config.toml
n_layer = 9
d_model = 256
experts_per_token = 4
d_shared_expert = 0
moe_layers = [2, 3, 4, 5, 6, 7, 8]
beta1 = 0.9
grad_clip = 1.0
batch_tokens = 32768
Below are experts of layer 5 (counted from 0) of a mixture-of-experts language model. Rows are named router (the router's row for the expert), gate (a neuron's input weights, with its number), up (a neuron's input weights, with its number), down (a neuron's output weights, with its number) and show model dimensions 0-255. Each number is 500 + 25 x the weight over its row's rms, rounded and kept within 0 to 999. Numbers have three digits each.
Before each expert's rows: a language model's description of what the expert responds to. This comes from a sample of Wikipedia text that the model never trained on.

# expert 55
It responds to: Prepositions and linking words. Prepositions and auxiliary links inside sentences, like in, to, of, from, by, during, into, being, before a following noun phrase.
router:550477454505535455519536518540520480546495463458509500483462477486546488505491504482505465475494522529529527451490564513538484512530499520504509474500501530479506502516496503507493528494490487519495501478522489509532440493527506493510528473556495475458520499496521506472478501509497527495507538496506478507507472492483504532457503505495503505496513516505516485491525492537505452508476467519508498524468511495513507536480522509513559543470512531533461538494493549531518489490484492564466552531494487498478484464465507499461449465474533539456523473462468489521455510505482506474518470494453468497525523486525469512532485490474503463486497464534502525527461488491463473496520498519515453478486519449524490508506465504486458535457524509497506464485520481479508493512512510
gate0:486537496503494471493470526514520502504456520494520503503469518498506521495521542521497512493451518514503487517528511479545501505521479527535486447482497460460456459516458490494507506478489509522506502490478476507520567491513495496534471470515512486457522496450512498504484459520490502517542476481504439491485507505510445546483489476517511501515499512495502539519500470480513486528482480498497524537533520503525486528513476508502526486510455492486485498505500452563539482500541494503472530488523551493472466509520516458549496498530491525524479503521522511446474549489493509471493471531497503523475537533496509495514465505528517510533494491488539517485520469500555495461552481524510480538450519533527491493493490505502483447495540535478465460544514471460551471519512523
up0:548524494509516559490528503468513525518488510491520469474501530485470509499468499457481534479444522556494502483453498507483515491508463510526510532514497497512486504514505459476496503535462533520510530515492476490465502492511516493490534487532513519528548520570575486509496501512480528528547520480506504542546486507459490511515495488497478510492515535515503477514547483511480500487480492488510526491542569519504463523488484482490519519455497469478537493529524515530502549514523483520509488505550490498515532475459451497515549491540510500481527512467493530491462483514493503538486478541554506525521513491485519539512463500493514507464498504478551523455510500503492503519502480522480481499512542475489510527537537493485491484493507561484481542476504480485493516509562488
down0:455532465486519495470452549456496555495508487490528512490479552495515497446472494507457469560558497510489523543485516501506523508496505471513534484491501516520491489496501476509476504502511524469540521504473503499501522513509503481524480499502521497512494489511500496513550522512475462517530492506494480505502537503463532506473491535472482479539473557538535464472479522508461450488488510510472538530525483503486481515550481523488498520526509473466499498485483504513535498516511457515474484496508502515520480487497508452490478525502467494526516507498547507498553480531510515540458491460512509516478547505484539480471511474522497526531557454518473475525456501469511475514506496510512500464512512500543480486530523528515481450492517454509467461533541448518517474511511455

# expert 19
It responds to: Section headings, table markup. Wiki section headers and list markup: ==, See also, Climate data, Career, table separator rows, Votes, Nominated, and line breaks.
router:555486532495513538487529509469508499452532472503493544513508526503536465527524495530531470508521514491462476494517479466531511478484509465535540507555553479528523516486516533482449471495448492491483548490502463512504476455488494506481472490527500517492461514477463459512546493514474508540515465504480517515545525477475501542471491483459478495477461481505520494499513522505465471498572521489532502513514499504497481517467473464496522516511524528475471486505518549473528468489484471471524461541526487525463469487527461503507506507492480505497500486467495521495499488528461540521536542516490484526496550487517513466490529518504478468497486500505505546525480490496501471444471479505516483485467502478469478520488504508510523492510511464502493573542514505489508523516495529
gate1:505509535490546508482491483492507531503498567550499457510520428503526482497482501523509480539511483510463503531550514434502495457530546489502489497500521487495502503466508501516497508518467531474500468502503487483474538480494482491530505466540494507464517498505529513461490452523526520517519469503503433539512490485505504472477483523474486515483495483528511467509489511471525471502461524487529480506530491505478508515498533506486486517494492571480504525472485500479509515469487474513523538503467516504491459500510452508508505500528481488490502469478438507526502468520499516492551522503510467491511528469502541491500530451477539496540517512513499505483514535454533508470468468473513474429460519475480470495517551501527507501517497466529494534491513571502517530510463498
up1:496484522488473514473485541511506489517491502494523513529537493479484497471461511515485442526516542499529482496479543512505553518528523490488527518515537511509517510519511494485510455515558467519581441453503501490483522529511504493481479505484502486498450491500503458500492502523517500542514481446508508476493502533504495452530559501485486476441499495569509505505515500507477505467485520486474499530490559518513473540533515497516491524474508467500493465525464532500501471570512497493479511511487476526520548533518541498486474476520517484502497509471501494481526516542469448464490478488486496543547488546519484519499509473464515505479496515472463491488502469505466512513479490510509521488537503486531475512469522469523521530485541514534470476484466504490460516484523481
down1:492510499460485501508507491509507491501518533453513516532495496522548502515504493489530515538514544464480501499472495510446505520517488465492505508495467538520539511452476491536515522531479479505436501526482559484509547534529517487513482471524523528494492485485520512513547502509490533486458477502490503493492486523454503475563498486497505471519485507509479486458485466548505510483516447474441496469471510492477510498497489510475473466473550548507558509461467464481500521537510478466485478481468522508514544474515511511485464488465504513494505457514459482523521508483504471469510524505481504478504516505490544512497526450511463479491512475470533510494538502536532461553492496471508531470484477478491481516527498455507457541460513474482494472522506520472480493513453498

# expert 8
It responds to: Table spaces before scores. Bare spaces and separators after table pipes or semicolons, just before scores, numbers or coordinates, e.g. 6–2, 58–49, LINEAR.
router:487502530540473506543507535517491525513506515504532500499494492517522515506467519519555531526502478476511502522455487469437519487494491472515507527465491462463514522483453507481461493518510452492527504506437535476484522520468481462476489534446498506544486487526441465494481535470514483503510502491501514467508510560529476477533542539518509526463467506490529468488488518488526516457500513481519493489502474510531498485499501507506476454534516548526481503522494535506525551523501476486526490493488463464514513495535504513488476466477520520515455508520478514520490520508517505513530466472524529497475530537480526548530459482531468484520534489475477470488465474531510446492495500508497500494482493481466512471499523505458560491516533504492525497495527452534470507513532508
gate2:476514523504547507525481544497502506528481457479493490507488498508519449492553491521552485530517468483558529511527546488482540522471533428508552505491484455522500489502539507498503471489478496524509538535512493463490483511500553507535520510491469509481476498493482506467479465544498533488509486536488492549506489512471494495538525500524499508484515516526506463501505533497506476502498507499527512469514485537475482499503565495548515526514513524478455542440486462479551527490484456484472487490503466573507521539479474498484514503508501440511572493512478500480497486481491503527510516510502503554506481470459487507488455477509485519512484471501509530509518518500509539502507517500506495472481464520510526521497480477511494452491464501503497496506472494525456497462480520
up2:469474480505498476538516514491468498496495495478519508537448508563533508495502476504495494508552483524496494489490510549507488518482534469486481451491523505543593488537494466471468511474529510521531525492494452501536481511528501485504504517485478548487522510496519472518452522540519534487523512471518504541493484478527526504499545515496518493493541512473494469497467436521495524461467495536493478499483510517493507494501500504466490510543486493478480517514475516490492542510499501481523530529477436486473479477499496524468479504536522512490491519486505508462490463498470554480490484518459504516524482483480534479488532484473533464511488487502511531473548505448503485489500522500514503504488509519494499457517528525512480527532482504469453475499484536454557487443550507
down2:487505553495481503531498512491515505524495523540501467468511500513512493550493485498499485473495493504471518492527471498476513470500492478495494447564496514491544466476466527467513483470497509558481534472484515513516496460510492487480472478495503467523440482465506516466533454481473478481492479448511540512541514489523501499505468470460516523496472527489488491507495469498457501501471474523535497537510491527508516516527520552470478459490490510493549583510512526498516515476495482499510519518483510461484487477519566545508482481516531528499502495504484498501520511489512528469478476464471516524501552520497502517460532496509507478471467554522491515480437509459499547519513522468512512479482487442475543520498478455521472504528491537498482491505488467520513528492494464

# expert 44
It responds to: Parenthesis-opening tokens. Tokens right after an opening parenthesis, such as key, IUCN, born, abbreviations like CAAS, and year digits in population (2002).
router:486473495485490527459460476497495519526532494496450529522500470508472465523472514517521485488522499509454507545543499461540516484504515502503515501515510477450511476483475502499517491481491470506517523472506485494530482486488497503471483507484497514544503524553469477497479527466512458493489511454488447438548526477500516505478465466483450499514484499485495515496453462462512506491484510478510456516506514503483482465521515509485458472531499470515552469502490487492508451552531506534509503492470495504495476516493482523472538522505519480510494542502538513486505529531519508485490541518501532474473503524516529511503499540523466477482558486455434540526482475554522499481494493540506483457491502452445517515468509514521502535547507468470490528526518531490514503483522467
gate3:519473480497537503507535512530513536502509504483511477538508477500539474462537477487507492507480482489501571443519481495484509498542497478494467507502464483449549509533501483505465463448494505492505493539501503442513512499492512461484492471481455480502472461482519536517509500506502450472451463494499500483476446503493505509484472467511474500498473542481510486530505501456484513523470500467480475507517492481507485548478487480520498494481478505490492489515542494454485506483492477464515522494512475489544479515484462504497470502491500523528524498460467452535463534469489531533544491485483479449454513518506515496487537487507472481513487517485520487482467497532542499544487526528480509503501508464535495509474553518489494495495522504483575544544510458490525548513501463
up3:460496518537460509496499495480465466494504474496444570457511541531500505518543491425508506557505474518527485525490510491526500484471472527509497526485474481482512472534479470523500532548485517472485511513497527490490490514508470487487510496488440526483508491492485459484509475480476501518543463482465526461467490575514517494506527507504491499500515500477499518522503517499494476515493495504469478470480481552498508472496504478530529498424490499498483504509475519459519495530474517455501490529561504490497524468500527524501541500513508464487504531545536485488523479466507543516486486519456520536497503540510466479449502512484485502475511491500522471456521526510501495492502522440466494481492498457514525511499495499474525515453462512481523493475454467471496464476499483
down3:524468514516441504485503495484493457495510475534484543489529556511517469450480530470451518561497525523529472489540531546511492517475514503526519498512525499478471486507507492497504529499446517511470493510569486511464531473469505494524475514533512473502458535521532478548495502495526530517533548498511542520506501511466496485509498452564546502477478484547498481520515517506519526460445464518488529521498551509496487513525526480514466508513522464498490472496477525491525488497500507531510480476508484529525497526535518515498500511529445497514463456492503484515489461517508467514505488518465509500540520521484498486509505476475516487510493459529491484498499517484516468499512505479496518509504499534483527471478525504484465458489463570497458537506478524460492506485509543

# expert 35
It responds to: Gloss and date markers. Colons before non-Latin script in language glosses like Traditional Chinese:, plus digits in dates and scores, lit., born, album.
router:484466487518440511500485493484483489516471532491505521463538519513496531509498502547480509525522460446483512485461501492486472515523493524500499501462504473481494512511496490517535503508500529521518534525498512494511487496473515479507458515502539523504488442479514452476476536456504525513474453504489484517502544473524479518514501511530513516469479531477526495511501561448489530525515527532515478477518488467484490526474472519463513471531540517516518479524494465486504490514524535473500444496490523501468500555526516478536508532496554522489480514518553500505537501489461531526522501524500510538508534536492500467507503527517440522502442521465486514462535442507482464541499567518482521496535497497464492482492512512476498522516506495523460483523503509492469483541531534
gate0:483517471528502489499518506526484511481515507478524484492494487513531504477528533489522517553480514523482483506469487524479494497470488481448501472491517462560485463542528510507554481501507470559491486532503471533493497471506497482539491503512452538545470450529520499480517478505535500467452532467479536552493473509508469512499495469523520542511511499509545540470496524509489463497516474545480513534463513473548503495452491527470528478509529511504495491474476499509510507475539538500493524523505494532498520512487466481484501465475531487532466522542521512475487528486487526492505488524524516488533498517527516481524493532466517509427512554489501546472493509529543477475492492488494505506512488504508489480492525528507512523524487533459519531533442475554491536516536482
up0:485465489475503552496477544509483521526495565516495477508549545520455503503541451493503499505470496500493469501468478466494455488484476522540508509576520466559511515518461484494534523523512558527507525477455458523534479507497496525489512490472529506496483481449506499458505493479514506547483473503459460526475518480559514512488505505518519523513504505549523484516502494517498547482467494515524483471487532472480527527467512492503480481488499516483532516478469492502522530494529476518524489519492514523486487499515497513522480488473507506494509556473475506477515443484465473482515500465496477495518480504498530500476472468497506508491509485470520493474525514488509489538543551539489530490481555519491534462474502454497473471451477470536499490531496523479498527481470521
down0:535544534457519513476518527523509540511522549529483523453477525469447484499535512506505540505491484495494475493502562563488493477536483450515509509510486485471525493506510468480468520536521520529476518530522491483574464516489458505498518482524519470502497499502493532518490502464557484545505506471499534525508502473485487533504478500499518510514510454491526501514520508504460500466502504511541464517529527464534489481450503543511530516569502486527510501533482456497487478476504474505521530507486488456530537478531494485479511536511503462530518493553507533461480518481521453503502478469489477463491478505492480497502520506466512553465478478474484504456498511502488481489502492513514500502523471458478490519499522484484510553474520538526532490538521525515505499511531501

# expert 1
It responds to: Past-tense action verbs. Main verbs after a subject or auxiliary, mostly past tense like won, made, took, received, also make, giving, resulting.
router:558503448496495459504464492511473511466491507494521483481514519521476515523484493467521478459535533491529525403514514549564484482492513473552517449506482502500460477504506522450492498485467472514509507510480513505516501495520495509480534501514463461474503512509491465538472456535510521455518506530430514459479528515463480502509438528472513518521494520494518464504492451501489470495495493496493518486502534514485442523462519499543538451470501509529454477493501497471523484492485534514480521519494463487460491512499518456501520501491488524488508533502527461476481483510462504494540506496462496485521516478528519451486511487496470503501502492513475546512476490511489477533502517481507469516537504539518515496489487507475488498510546498469491482516508488486479513531552512
gate2:545492476486459485507531472499544486510501481509474503507462581473486504503518508539480536513472514501468487476539569475526520526510488495476505504471503485481481458483472471495471497510569510498486472464483498459496477456537495489505538516539515469467468494526500499538475506488463507520499508491496523479493498469525499499515454540517534517482518531477535507528558492512485522484481480525484475494520498519514489490498517519521527560504494490482490491489508530500462527492513484513480486504492504481514487519557506479531515507500528493528457475557529492460482509449467471447518524525465493501516477507442511488501483510547489482524481536503470566554520476531531484500499517504493519494511460474514488444527479463492513497493532497516497492500484536489545519504493504
up2:509505520461498497487514477498505539512544474514525488530463508497495494527437531459517541508455480478496527485502490525537521495490484509499476549509457498511513507538483461520526505552537468460488470475541492536482491498536516505490502538508512483542524499507496521489525526517507462513482484496498517515539473487524507517496463524476532530507518496501551510466514460498523496496456493556491511463498457476517497511511464512506493491514512465513488529454487487528517464579518469508530490472500534474471492477458450470528463501501517516535474514464501525458477515525513502525501502533532527487536499533478537510494490496490507486482495507523467504507496537532505484481538504464521545513494505482510495508513508494445477530426472514426508500494474482496524526494476516
down2:475487483487453492495487478521460529470483460538487455529536532499451492472500520495500427500487451496504480494467516517519495468501473504482538492488529508479488497470496477486487494531547533521526464495498570485466476496553508495497489526515518518528474489507448488492519461510468499492529494501492540500483490555519532502513497503471483481441483457492524537471465518487495490432486489487513533509491538499471507505497483450499489471497526490499466539478442463514486477501490507514508491532509518462491505473519448469503517478517517485513492523489491477470455479510545468548512515485526500512528481492526525474532521506477526470512522508483509528481447504513543509553533524473545489487487501501467487474492513503485514499490514509468525475502490484504511565530509476

# expert 27
It responds to: Table cells and headers. Numbers and header words in sports and election tables after a pipe, such as Pld, Opponent, Candidate, and ranks 1, 2.
router:543509529477530497455489488444513533487494517505493525444531475520502490518541531551518524524508521488476511518498470468469538522459529514485473522506505458487513482500499501497489464491454468491468503510531488455480486499503463484531486501503489487472485479489486484542554513478491484506466477475461540465514521560485487506447469486476498485500482457513490515534496514477481506445515495489492475465493504462478526483463511520512504466472530489497485471484504548490536480531478479499506447534511490516535534532532491492490551537533482493515501512528517496522534470521491536498496547489523520520478503504540491478507514520510461532499511510481466479457542489499564526444523499508496527494487469450466458492493507523495509477514474484514518525446526508489496501523508469
gate0:485505509460483469486526505474514487489476475510495533509506480509494497530531484535535496522441477493512455504485515535485507495531525522518506500506498515485496498507491473492526434523488514512492476516482540510461494482491461471484500497485489464492501545484496546464532488474493441496510465460491509487509482490542504491494493494488530467481476515531481522499494522491481481500520467556514533497530490500493497462506481453503521518473494444529493515433517497511508458481488548499501531531557564519529483518521539487491531521472482471487526529454488491507477477453499526507530553538486528488493571508496504476468473541509505504516471503513533461500496498476543527462506493492485471475492466502525472491457446517522525501499517510473483537462519518526540469472495540
up0:528493542452553496517488513516507507483486479456493498486500452509436514450515468526451500495487512516478477491508528561547516520531522514511517489493525511466517503513493540464521493545505510519538483528470475452522504502484536488474535550483525529495527456520478463520534497502521526487499501477479495505490512462492534415547498501459494545504511506511496478508499510473515497479495464435526475458488467498518482472527489495490535559489448511511536498483505491483494462508503493489519551501465479509500494505459490549511515454469483457498469490500502506538499508443534453499496519463488518506472537510520491532502528487496475540507503516496491525499501484523490465503498497510461521505524493503469504502496491471478489527539530514521513522472482469499510477490519487
down0:522487502524484485511507505519526504520498502502512496498479529518520523504559508508489471521526534485475508505466488511478461497533477480472557449532494469500533498510523517471509523466489492494521468507498492497497485533462481519443500472538502554526489443501522471468505533447494474494518525513445532555458450492514477493530509496480548542490518469505507509493487484539482506506484485478482496508498505499487517514524518476462468499510539472507549462516482497477516507490515469520474499536475482476513489530465496470527470481499477531475509497470516497490487502514506495522500496493521515475520497496512534525545481510511427530458525472470486480500508533528492474555492521505506527429550518529524488448521470507499505484501526528471517481526443530537477547501505467

# expert 5
It responds to: Mid-word fragments. Short letter pieces inside uncommon words after an initial consonant piece, such as g-av-ialoids, c-w-t, c-erv-ical; also table separator rows and digit 0.
router:542459488476507529487451478467504469506524530504461480483494488516516522501499530522520494476520510551459483500552494501485565530520519492505537477479484516468480542481520550476500495489423509495500471491472503490527531473511471507521537464506534535532510522492468467545539489525490494461501514530522499470524542482512502487519506525471486527507518514483493507499485459457462519484480497495524506492551445510487510487511503490517443521498495536482477502514467475520539484464509525472525471520514488471472534458490457508539477483481507517476503516525531447523497496516537471493514507507533478468493476514494518482524487474537540541488537544496478535460484506518507508508514457550448535493520460510497493504515467504494534523504505502491486477511490492498525523499504452
gate1:498509502558490500496451498523495493535500495528484463507484516487530531505481531496497543480470493528470510516471508509480506471510486490493524528526510480506481473468472517544466511484477489526510511525494544486450525501476510457515469538460520500479567518539491535490545458470519489546468480495536484543491544522489525520516496522476537495502476552473464530503522527498483470455475496465464521476505457479546526485498505502571511501531495495502474514500488456502523468521504505488473518484475504492466512486516486491506457522526512514476465495487510506475485488520512484487496540483529519498488474491494500465502555470466551503490489509539536498460490476482550488497474509513559500496511521525515499490497528505500509516501522549497509483505491522443520517448433471
up1:508499515508490535501475527480497479524486505501511548515487489469511460493512531499509498501543489534503506469495516435469470470545525457522500510460513501511476497486492502519495477472464508514472487508496522499555499548464451513514484513531530501486499519525491459523511508519514530489468521522477490512487458500500504487497490528508460509554518502501514455524484531495529480496495522511480519479554483496500507442493535491478467515471508477476513484492503515480453461510474501560533473490509464494475483499492485524605492546494495501508509512522513458499485437520520456512520537498511496479479535483475555510467512531517518515507501533484478518533490491468561469478467494472466549523519476462543488505505520509495524512540502523497545494488507508501475531509504455
down1:502490479468495488497488504535504487504527513534511486508503522506476507498504449488467501494506470483494549499467460468483466509501521536517498516535476480460479491497460547498514522507477496503513496475563479490526525545481524533474507459512515545516482535514486496502492473501506540514492507497524473474463496542508514514513499528499487518476552476498505523483520535473525479476505527530490515495531525496471510493500523502514515516525480523534444546448496534480476458534496471519526518509510475537433509501501492514518540522512519535501506520500464573520506492503520470503533489506477523515489502522551516494496488484496453502494467478511518553519529506460467505478487509525533516474528514451512523556501448510490459473488529446492502489434524480543470523474505540

# expert 10
It responds to: Definite article "the". The article the/The and similar determiners (its, this) after prepositions or sentence starts, plus United in "United States".
router:516487543504497493523485482522495510582474461506492522492488523522489516516491525499498498496512506458513470537472469490500526534452528504553494489556539501473535494497515528528473499536480514495489500486444476487503492539523511518490495491505524508505546544507512499460527441508462497530542458492506536463531478518509501498494491517523523474490459482481475481490487563503475514526542501516514481525510475568490477522535478498480509526564535485533478497519499521475434495505488534459470492508532516541537490528498477485546540524475469488487526528498514543546491533489507505546487494508515492497465478442540523466523500469500442485493532475478520527502528519501490479486513510514508514523517493479464506497494502524492506488491500473485542476488497488501525504515508496
gate0:507472502487505521479505461498486492493496493472539502472521529503444470485478564492497480535513524518475444457495527499479521457520496518507488480520478540529558526512463482509492536503490473466470502467423523497491490558518489503516546505496472463480480525482501513471475517516532474493502518520502480485468486496535485461533509466499500500509529510538494503494560482471471487482462491498483483528542484531493547471496494494486457535472488503511530498464500495552475483503500533482477498508500505510493520492492514481455531502475525504548506464504527477489494475492520466510505512532508507465439519503541551455449455492461473527519500503538487491516519499495516509494454536461536540496531511489524533486515485496527501497521479502447508457494498496494478466508484502
up0:500526483496528518502451530464480532514494544489499493481513515484494519511480497461487532492542486481485431507498477522539471470537462524468481517511497548508461487522522484535507529497484478511498480509527523464464529463501484441437536479470469481459521530467462525487500492451521478504475522496499490527472466543507546517492554548480486538517494537482522520468534457490470513478503502491504505492479526512475500503538482509498473491496548481463534535539496508512486509485487529477512482473494490473517541447529491523532542513551493503513497513497484540550485512509521519474482479507497471512489506489478489475501521450451472509508516502517518564512534496500485524510496461479510521505537471522499529506468507532541524479483520499476486475466508509486503490508507527
down0:531503553481476497511508490500529541501507496483537543493477450497465485518513477530474509484483504491493480525521452506506517483519490504495456484522492481535506517466501505516508516538522518506515544476498496492459470557543485485482504463473498541495503505504507502543513496497484522489483514503545548492476436458528454481501502518471479486500468489495491471485498466449473502552494512507537486472459503491545470490510540488478545508529520494480526501531530520502503481509518488478512488502471514446487500494517490535508499509510495503540493533490472504489499469539533504478534462518503469516493456455453468467550537481441502499502476505512466528493547511467482502531520518476542507459514519501483500502432509533492502483507517464491414510514498498502525529487468507

# expert 18
It responds to: Word-initial pieces in biographies. First pieces of words, name particles and year digits in politician biographies, e.g. imp, cont, de, of in House of Representatives, 1.
router:503518550497500512498493461511456530523475490516482507508492479497459543515489524445537479471493501525476476493520472527473521499497494534502473506458480492518525446474483500455548460538521537485514513505451513524511460480528498530518531503479475483521513494495494493445501505511506469513483490522494468453459514447490510472516478500533508520509477470492544502493498510482505496469433524465557479504499520532491537477501501512460476534481549470479537486521489527498490486503510494486503526553483483487504486487475506544471512506468503454491498500500541476524525512538479500494494508530541512462527513457510521473466512511531490527515483535452482467486536521517511488554484547495535514532489485524497519510490519454474518511494494544462483446494534475500504463518488495
gate0:504520534536526516526520471459481492507507445512514470500517491497496485483528480473481469493473535552524526458505468479519544506532544487511513506454507525464474483496527509511493521502507505502471483448504488484553465494510491515508469503530517512492477535463519477507526518480511508483509457459532515525451541498526487459518485483572493520533496462503449513475470509500506463569538499489480509506509518448497524483498494533510500508475481472514497490497495449510486457493495491492580491518482492501434476519503501508484470506503528523526519458508537495513497532520487500519485506482486497515504507511506510474476514482460543466540515475483496465550519458501544499535518528509504508439478532463476461536505484473513516513491513522498492515537496508491475542503512501
up0:492516489532548486506485489509527532493496497508507485521475497500519518490508439506532438513499503483501522484543498578524516465505484487486477511546491527509502516467523511476455486523485511478521537506530495506469523528505505525521526484508533498491440533450544530452524520497518546521496540532516492540515508531514513525466483482515515506499534492498561513494494501474517466499538469458454492535519494457485509498516509489470522525503471508493506524483503506473526519503491478517522506485447538463496540513477490493512510494526452500498473495503503521474480480505472550525474562437504489478493519489468493548491520453510514484508508475522489481472538493481493499470480527518538517514549505528506518485507557484488507503457488489451471495510479478521485490562493531
down0:496528525519465523490497509496486512508470505509502512554519500467515525479514487483495502492546534469482511542497523497544486524481492507502498512500523493472521469514486510514502482558493501546450512487522485468521489467482474481443534456534503526547489541523474486464438525507522520563463514503519509523525497513491518508496458501508477526451491498519481509512553435493496525552479506495509511456522488495488504538457483455484486500523460542531503490479507524491468480510479499542502522507497504440468505477477534480489518512488545518519449475500474511524533524520510493456502474492507521507516512455492472487479470501498509450442504505549509526486580500490473527504508479511503488507503476487494491515506488438497489472513472479453485511497530508508498486474513477

# expert 58
It responds to: Passive predicates, infobox fields. Participles after was in event or album summaries like held, recorded, represented, and infobox labels like Born, Genus, President.
router:470474463504565516510557503515491480466461505508506523486522489506524538515499506540500512501487527461493519472464480526534523528501488493548518491514494479516502500524499530510502487498488523501482494485515487515466535494505507477456458513523509515518502481518505474478477510510477521440468484470514499480536507483517531538481496543472491535455539511505500484528495546476489475527561497504520481482492526522497470485511509464491523471542540492507493450531519472480491498545524482454483524483523501486467459469549503511493515501491490530479479539527518497514503449489506518563495472467464495510484480482493480477454510507523532511482434538454459560508503506463499481483508540461475568480513458535447496489503525514470494485483497523513480489500513474497494501474485511
gate0:471481505485475512581475488514510536508474518492490489499500543529498510546528533533510542507493489482520508513465491493515539512512547476495518472526499484486493534496529511539492486528504499513485468522529535488506486489501494520506483507542484505520519505458506479553504480538480514469520501520506478465480456498484497516472484564491554488464510501499516544480505528503509488477523499451503544512480480500486502484483540490540472524529523538468499486513525514497511512481453443518516480551461507501510496521506431513558507504489488507511500545505516509513465475439526459528521486469526516484495496439492489509491470475492521503499499557506495469528501510428507487494507486472468478472537545537470462506489484532534493476492513495480478503509535538524526493482484477
up0:540527472547560527503478492492470502488515471525482468498558499514482529478457488470483474482490499485522519488492479510502510490528483473543501473480478522471517519527494499526470501483521523535465533507474503544434517486534474523538497498485512489485483448526526521518499519509490503488496492534452493527520528512513499529457489462496498468496527497528525505462554509505489511543533510488474524505550560491512517503539493516519494486452498478530481527474484470501497552489543514501491479481475510483507504474514483455506464552501493508426482513562443472479495492450498501504464484493504500513486544468489520510514518529499500501487493468546481506479478508466487553482521504505519497513489488477454455514496495495504485502476534456479485491524526456500511545480487497
down0:516485508490478503505510513485564460477503471484523495508502493545463550529509480507516468491487505525498481521516527462529508531481515489485526494485489515462486542487551508484500467526489510510508484492484515501506503515486483517505489522479472576522519469489531498482496498497477464522528499567474515475513450527535522508507542451482517524492584532489490520509494435494504495490480503509505486506482504522502490523521490479488508519511499477519455524489497527480495490457492488466485503502480440543515526508484480522498468496515478488446545535505481507556493491515519524491463477501490497470509484566518486502442468490483486520487501438494537493540518501488457537548456515503471480518467487512485526524520507511515464472534469512507541492550457520510488489503506482

# expert 17
It responds to: Prepositions after predicates. Prepositions like in, of, to, from, during heading a phrase in biographical and historical prose, such as educated at, active in, degrees from.
router:535493472511505469497507509540471546522506475463516510517477467496505525529493490513506485498480526514548494502504515489546509492477526548510501531519493471475498493484476479534502500489491540509494489478447468508502486463510485500492514516522474462481497498481542492521485503492488487443482483523475444468517459474512529520466528500482458498537510508485498470488469509489523444518463552495457487445515509485524535505500493507473533493457510475498493530534494471518495470517481477504495570511475474486510473460506505512508502454474502522537509486477517506525463524533482511524482480485495504483498515486510522475497481496487565485488510535452554461510497521494481474445500515465528464500454494485527489529469453516446461536541490510483504510547501516521482516452530547
gate8:521501526507490501471464489521492496502478504514551516528536525494514492457498520528512513500477479509492490467483486449542493520519487570505524465528511506478514480502527498518527491487511504503478531489487526502500469521487459543498464490513497498474513455496486514471524486525496480488493562483472479483487539490511490509517479496516519513505491505566484480495443474506492508466476519485546490524456490520494502481486477500506488471469459517548509482520511495479496500484466495536492521526531507486533548507463544476518485472490487494526547532477510513507506502511526527501476523463526492464482516481488432455502509505503525488523465509500518529524481516536471518488545514528473428475552476517435473440471468502485489510522480544472561511519521521534498475504471473
up8:483516480476519535516524481470476470551489489489459523524519513489522458485501485490502491510517468507511502502513488458508484481507456496510486496490480519468522511529504513471473461515504476492525530519510497461526540513510518475514515435484505494423504544491484534495527450478488473527487531499538513499515498499481497479495503478474549487522492525530527493532534484509513473554497491496526470517497516492494539509466510518507497479505485502511502505512448572513482500519483476489544524494512518540514512481533478506510468512442460453499509492535516524454480519499479577466499506483487484544455495446458508464505439548467515512522539468475521475503470522486504461527493479527498481478488453516470471488488494485512516507496483525502535514544516503493529503470462487
down8:522481529519533506514507518489525515472496490514502523512529513497494523496515510481504508484458487535488475476539515570473535499459507489490420478548493543476519515552528494553485484495520493481512496501459488523504504479466514516491488519518496504511526541461481523536490528512506499510518454468504496455500512466496474520504440509538558513504505465485531509478492496490427472497485523502480511548487535486527527493513513478525484507513460483516532461502497526478493508520513495510502521491497483488548503500465505502502514520487444513515528498502521465537529517497478446531463493503487539479500487513499514558453477506544519487472478469541483477548497531482517555466521531519456522507508471482473529487498484460531477515486545546512520507495491478527498510523493528

# expert 24
It responds to: Time and place setup. Clause-opening time words and the after at, e.g. at the age of, After, During, There, Meanwhile, month names.
router:423501484536493474451468487521513507523470568500510482512477522508505561523457519471468535503520463488489475517484460506496478506488528528541496495499436482509501501521471492505535461518515519517532513487504483459549499494509513520545471517475482499493492506512489500515503471459485465498482545541521536492518454507470475490496494543456473482447495525469510482506488492472527478470486524497465508504555499505539488528476499520531475487472546548505526524528475511539530476526513511510488527511500511477501496490479500489507503471502471466553457500535453503512456465518522501519490482489496522499484508499523489515546453498535491530511517532523503473520481512458490525468464513472501501541486490499487542501525484510520498537475472500517470480462514528512476522489525465
gate0:492463491531519515522524489492495487497545501490464511492482467529499495469490553541494539537473498541528472504485506479483533496458520459513530487483474509470517515498493488518524488500532473513520505490501476502534517506487530518504492455520528479451491495507550569427530449491523514505485500535506476468510536477495501505504521498498489449513532552504500479504517484473515464506497519464477478464509512520505509526526477482504480511522532471486492523483494495486443448509559502481524520457475521467544487453508514491509504518535533508498493477510507463456489529568488469476541534500485477484508489487478500484502496523509532522469523548489524507531454497533515529494502531471509506506460518512533518524530470534457515499478505531500499551509547533504482497510484528
up0:482515493508478520494533471487497492495522473489493499496533550497517490480524518489538481502500504495499517478521527489482473515513485480485499533532471465493466492493515513543536491509551443491529522473467503482520558505509466491477475522474499502472504516477502505495540532533488488520499546526477501534509470501520493499506519510453471524519550476488547491508472502513543459463449452498457484485522486455566472529462528555493483489443498528459508531478493532460484530502542516493533522525481462512494464479496485487518520533503508482579483503481540543540547498504490443529518537475522508489486528523517506507502458489488492519513471541507505464477505499518509507513484520502511498463491515473483495499501502498476502483536493474542478514486508509513505544449537497
down0:496537459530521481501518491502455523510522505511530477493493540458453458507562505488525522505504529499478508519481528499523486436541511505510500514489481493507491542475564514485443477496502480525516503521468528476473485528515488478487497530523493488494477464508491488525530457536524492533503542495488458532526502501507490463494461487468504538475493477542532524475501496465508469464515509483513498521473500520510485496497491441474492496509446530470459499493500433552535503470484506478495484536481472481527502494447462513544538503524510445501513542505538552526488498486500509471525548517481490487493492506530474511503495498481483470525514511517499456508519479518510540485516478489489482477488524486487521497477492495462511553549495500515528513491463479489516516457546479